python train.py --n_layer=14 --d_model=160 --n_experts=32 --experts_per_token=2 --d_expert=128 --d_shared_expert=128 --activation="swiglu" --moe_layers=[0, 1, 2, 3, 4, 5, 6, 7, 8, 9, 10, 11, 12, 13] --router_score="softmax" --normalize_top_k=true --routed_scale=1.0 --balance_loss=0.00168 --balance_bias=true --router_z_loss=0.001 --init_std_router=0.00925 --lr_router=0.00142 --vocab_size=8192 --norm="rmsnorm" --norm_eps=1e-05 --tie_embeddings=true --optimizer="muon_variant" --lr=0.00773 --beta1=0.95 --batch_tokens=[65536, 131072, 262144] --seq_len=256 --train_tokens=512000000 --steps=4089 --dataset="wikipedia_en"
Below are experts of layer 11 (counted from 0) of a mixture-of-experts language model. Rows are named gate (a neuron's input weights, with its number), up (a neuron's input weights, with its number) and show model dimensions 0-159. Each number is 200 + 20 x the weight over its row's rms, rounded and kept within 0 to 999.
Before each expert's rows: a language model's description of what the expert responds to; "gets" lists some tokens that make up at least twice as much of what it gets as of all text. This comes from a sample of Wikipedia text that the model never trained on. Tokens count by the router's weight.

# expert 28
Description: Opening parentheses, quotation marks and brackets, heading == marks, and line breaks before headings or list items.
gets: " (", "\n", " \"", "==", "===", "S"
gate3,233,183,199,188,216,181,172,206,197,214,201,151,213,214,188,212,201,205,215,211,198,211,178,223,194,201,191,230,186,219,218,221,243,177,193,220,227,212,196,191,176,201,183,172,190,161,176,180,205,194,167,213,230,229,227,196,178,222,220,220,191,199,189,181,183,216,228,198,187,201,167,189,210,205,171,180,208,221,222,186,205,170,209,221,191,230,210,170,167,169,177,208,214,186,212,199,229,193,181,168,224,199,185,206,232,187,193,195,187,166,193,230,207,196,209,179,214,197,210,241,197,193,194,161,241,223,222,214,187,164,222,160,169,209,203,191,199,193,159,187,168,196,225,212,199,201,227,218,189,203,188,197,204,164,211,231,197,204,172,231
up3,211,184,188,191,187,182,204,193,177,173,210,241,167,209,194,227,224,220,221,182,198,179,211,204,190,199,198,175,187,220,227,207,207,196,198,201,213,162,220,178,206,232,228,221,233,222,220,148,176,234,177,191,216,192,173,200,222,213,170,172,210,177,216,214,201,171,195,161,191,181,210,205,191,176,201,209,195,187,216,195,195,242,214,175,237,210,223,179,219,196,201,180,195,195,227,215,177,229,228,177,190,216,184,198,234,260,232,203,207,204,204,176,206,229,199,182,188,208,202,204,202,172,186,169,212,181,211,249,234,196,194,197,202,174,183,195,177,195,185,217,205,209,187,200,159,187,190,191,213,226,196,212,189,230,166,226,216,207,187,204

# expert 7
Description: Line breaks and list-item or compound hyphens, plus heading == marks, mostly in infoboxes, lists and tables, as in party-goers.
gets: "\n", "-", "==", " ==", "===", " ==="
gate2,176,177,202,225,210,198,162,222,207,235,241,194,230,217,176,231,192,206,207,196,168,221,218,237,220,206,202,192,186,174,152,217,213,210,185,193,192,186,211,194,190,194,197,174,203,209,195,195,191,221,201,206,199,178,230,209,190,212,170,168,211,164,192,171,187,186,190,200,197,185,240,220,180,187,196,216,190,213,234,206,213,205,192,216,209,183,222,212,210,218,186,215,179,207,204,236,145,191,180,201,206,236,184,189,171,160,207,202,174,225,217,195,185,207,211,212,195,216,210,244,204,184,195,208,200,212,193,182,216,189,217,131,195,175,172,195,205,216,217,209,215,190,214,218,209,167,224,192,149,230,175,193,174,202,200,202,215,207,227,222
up2,241,194,201,156,209,186,175,202,240,169,172,139,182,169,221,195,237,225,200,217,210,180,202,184,199,194,211,191,216,236,226,202,201,217,203,190,212,176,217,216,196,169,210,209,195,209,222,200,202,211,187,201,239,191,206,214,207,160,228,217,183,219,224,188,152,241,209,206,206,208,175,210,187,215,181,169,203,188,186,187,215,200,211,177,204,184,176,194,224,193,226,227,184,182,202,182,184,215,200,170,195,145,217,208,200,213,195,187,209,214,207,200,204,226,217,201,191,200,175,193,183,229,228,253,166,197,210,198,165,199,178,211,181,206,212,157,219,178,195,184,186,180,199,190,202,218,170,196,227,227,206,217,201,194,198,193,204,215,234,209

# expert 3
Description: Occupation nouns, titles and kinship words in biographical lists and entries, like politician, President, father, founder, plus commas after birth dates.
gets: ",", " by", "er", ")", " John", "ist"
gate2,212,178,193,193,183,213,179,204,197,185,203,164,170,207,173,213,197,190,202,206,213,213,231,238,220,191,195,185,214,216,209,191,209,186,214,218,150,179,159,198,220,181,187,192,203,219,179,186,191,214,197,183,183,189,175,213,226,210,212,197,178,211,203,212,208,198,186,234,202,215,201,175,226,227,228,183,232,197,204,163,199,181,198,212,219,216,188,196,177,232,205,188,225,126,216,224,212,205,195,219,203,178,233,205,161,184,209,200,184,206,221,245,218,209,203,207,203,202,188,194,194,220,187,219,153,199,223,223,190,254,240,204,225,191,194,208,186,174,169,226,175,205,180,188,183,194,207,191,215,202,213,154,206,184,183,219,174,228,216,185
up2,219,207,194,195,217,206,208,197,224,189,201,205,195,208,214,205,201,205,205,224,191,159,212,201,164,184,193,198,218,215,189,212,200,192,216,201,236,238,211,196,197,200,222,186,209,212,201,202,185,215,226,233,203,196,181,182,217,200,217,210,197,182,229,183,181,195,212,203,213,155,180,222,191,209,218,168,191,158,224,215,239,163,196,189,149,155,198,200,184,190,184,184,212,213,168,202,153,210,218,212,180,232,205,192,215,176,195,193,213,197,226,182,167,197,188,162,176,196,216,211,173,208,194,188,216,183,209,175,233,169,172,229,149,213,213,246,204,218,210,213,193,227,181,164,205,156,218,195,176,180,189,241,208,204,213,185,203,181,192,215

# expert 25
Description: Sentence-ending periods, commas, and and, including decimal points in coordinates and initials, such as 93.7, W. K., 2001, and.
gets: ".", ",", " and", ").", "\".", ".\""
gate3,192,192,188,167,181,198,221,214,219,195,226,202,171,235,194,188,194,183,175,192,162,179,203,192,212,226,183,180,181,236,202,212,200,210,207,226,179,206,207,203,218,231,197,211,189,192,200,199,169,197,218,197,182,178,237,199,226,200,196,174,178,178,169,195,203,229,195,159,239,184,180,195,187,242,191,218,190,210,219,205,214,213,214,183,219,198,186,228,206,212,213,168,169,191,170,205,215,207,217,164,162,227,196,192,195,185,191,187,219,189,259,210,206,179,196,198,174,205,216,192,179,220,207,189,175,165,224,178,183,188,196,211,227,207,190,187,220,250,192,183,210,244,211,193,260,214,225,194,197,199,238,190,189,189,191,188,191,188,210,234
up3,179,195,205,213,183,207,182,181,157,207,202,190,207,205,221,205,209,201,198,181,233,230,243,195,194,210,199,187,181,164,212,179,213,184,192,204,211,184,217,232,237,213,195,182,224,215,188,212,215,189,205,182,179,220,153,197,171,232,187,186,190,209,195,155,182,154,229,206,169,215,251,204,199,232,225,195,214,184,168,170,212,205,192,227,228,229,208,168,200,211,189,188,229,228,206,199,186,203,162,211,213,196,186,219,215,190,170,187,211,220,170,215,188,192,208,191,175,237,205,183,222,182,208,198,206,207,181,208,194,190,222,182,192,232,179,220,186,203,220,207,215,159,210,208,133,190,196,192,177,200,204,205,175,205,198,230,195,196,221,212

# expert 5
Description: Commas, prepositions and conjunctions that join clauses in running prose, especially that after reporting verbs, such as stated that, where, because.
gets: ",", " with", " of", " that", " for", " by"
gate3,244,211,218,208,188,184,235,198,210,158,224,204,202,207,186,212,201,235,163,196,224,212,217,214,193,228,231,167,211,185,220,212,249,202,179,159,186,192,216,199,182,226,187,238,216,195,176,210,199,183,205,205,199,185,210,193,204,208,180,190,180,186,186,178,176,186,219,199,206,177,214,213,203,228,191,203,198,208,201,195,225,200,192,194,205,186,169,216,227,219,168,225,183,202,187,232,223,189,196,163,160,210,178,191,174,235,190,188,220,204,158,220,192,219,214,214,192,195,206,180,194,201,191,226,256,203,199,229,183,202,206,238,180,177,210,224,168,216,184,178,183,219,181,235,235,200,229,194,204,192,191,182,196,167,176,212,194,202,166,226
up3,197,209,215,205,215,134,202,213,219,234,179,220,211,196,192,180,195,182,207,192,194,229,176,173,198,162,197,190,207,213,216,194,182,206,207,231,204,222,141,176,208,149,177,218,208,220,242,211,199,196,163,219,214,199,186,207,167,216,183,213,188,229,210,216,199,207,199,199,217,197,194,197,179,184,199,185,204,206,209,192,170,160,183,252,201,227,188,183,212,168,198,187,216,213,223,176,199,201,200,202,213,206,195,221,217,195,200,220,211,186,227,191,181,194,197,197,193,234,215,199,207,241,196,197,177,177,242,169,207,171,168,202,185,212,171,182,201,216,192,205,194,171,212,234,182,191,179,197,196,193,217,233,158,243,199,201,209,206,235,196

# expert 18
Description: Words opening a new clause after a comma or period, like and, he, which, who, but, plus E and st word starts.
gets: " and", " he", " He", " E", " it", " St"
gate2,213,212,211,235,223,208,180,219,195,198,189,191,225,198,222,214,191,190,194,226,190,205,200,233,234,214,195,206,187,176,175,196,208,181,182,181,220,170,184,184,174,238,204,188,212,210,198,173,199,181,195,163,200,176,216,203,206,207,180,201,240,190,205,226,192,192,194,227,206,193,198,230,185,194,219,199,186,204,205,184,229,231,219,188,202,160,170,231,169,217,242,205,205,205,198,196,200,181,197,238,177,185,196,198,232,203,167,198,219,204,161,168,212,189,180,175,200,148,188,237,161,188,217,152,205,190,213,209,242,214,192,184,197,162,175,185,198,229,201,181,210,185,213,192,194,212,216,193,171,227,204,210,213,166,235,183,200,210,240,200
up2,243,180,191,213,194,251,175,212,220,205,185,225,237,194,175,188,166,227,192,212,193,212,201,230,251,184,180,224,193,183,176,204,184,202,175,183,194,176,176,181,216,216,210,205,206,219,177,172,178,175,201,180,211,195,200,210,185,157,187,211,215,178,152,186,185,199,155,254,200,198,201,202,205,206,207,180,215,174,192,233,174,181,227,186,246,190,195,203,200,215,196,210,186,183,221,181,178,184,178,195,190,187,202,223,217,226,195,183,233,212,208,182,220,192,212,192,186,197,218,201,214,206,202,178,200,222,221,209,194,207,205,209,190,183,203,182,235,205,203,179,217,186,207,196,154,235,206,191,211,250,210,189,215,171,213,164,210,209,218,219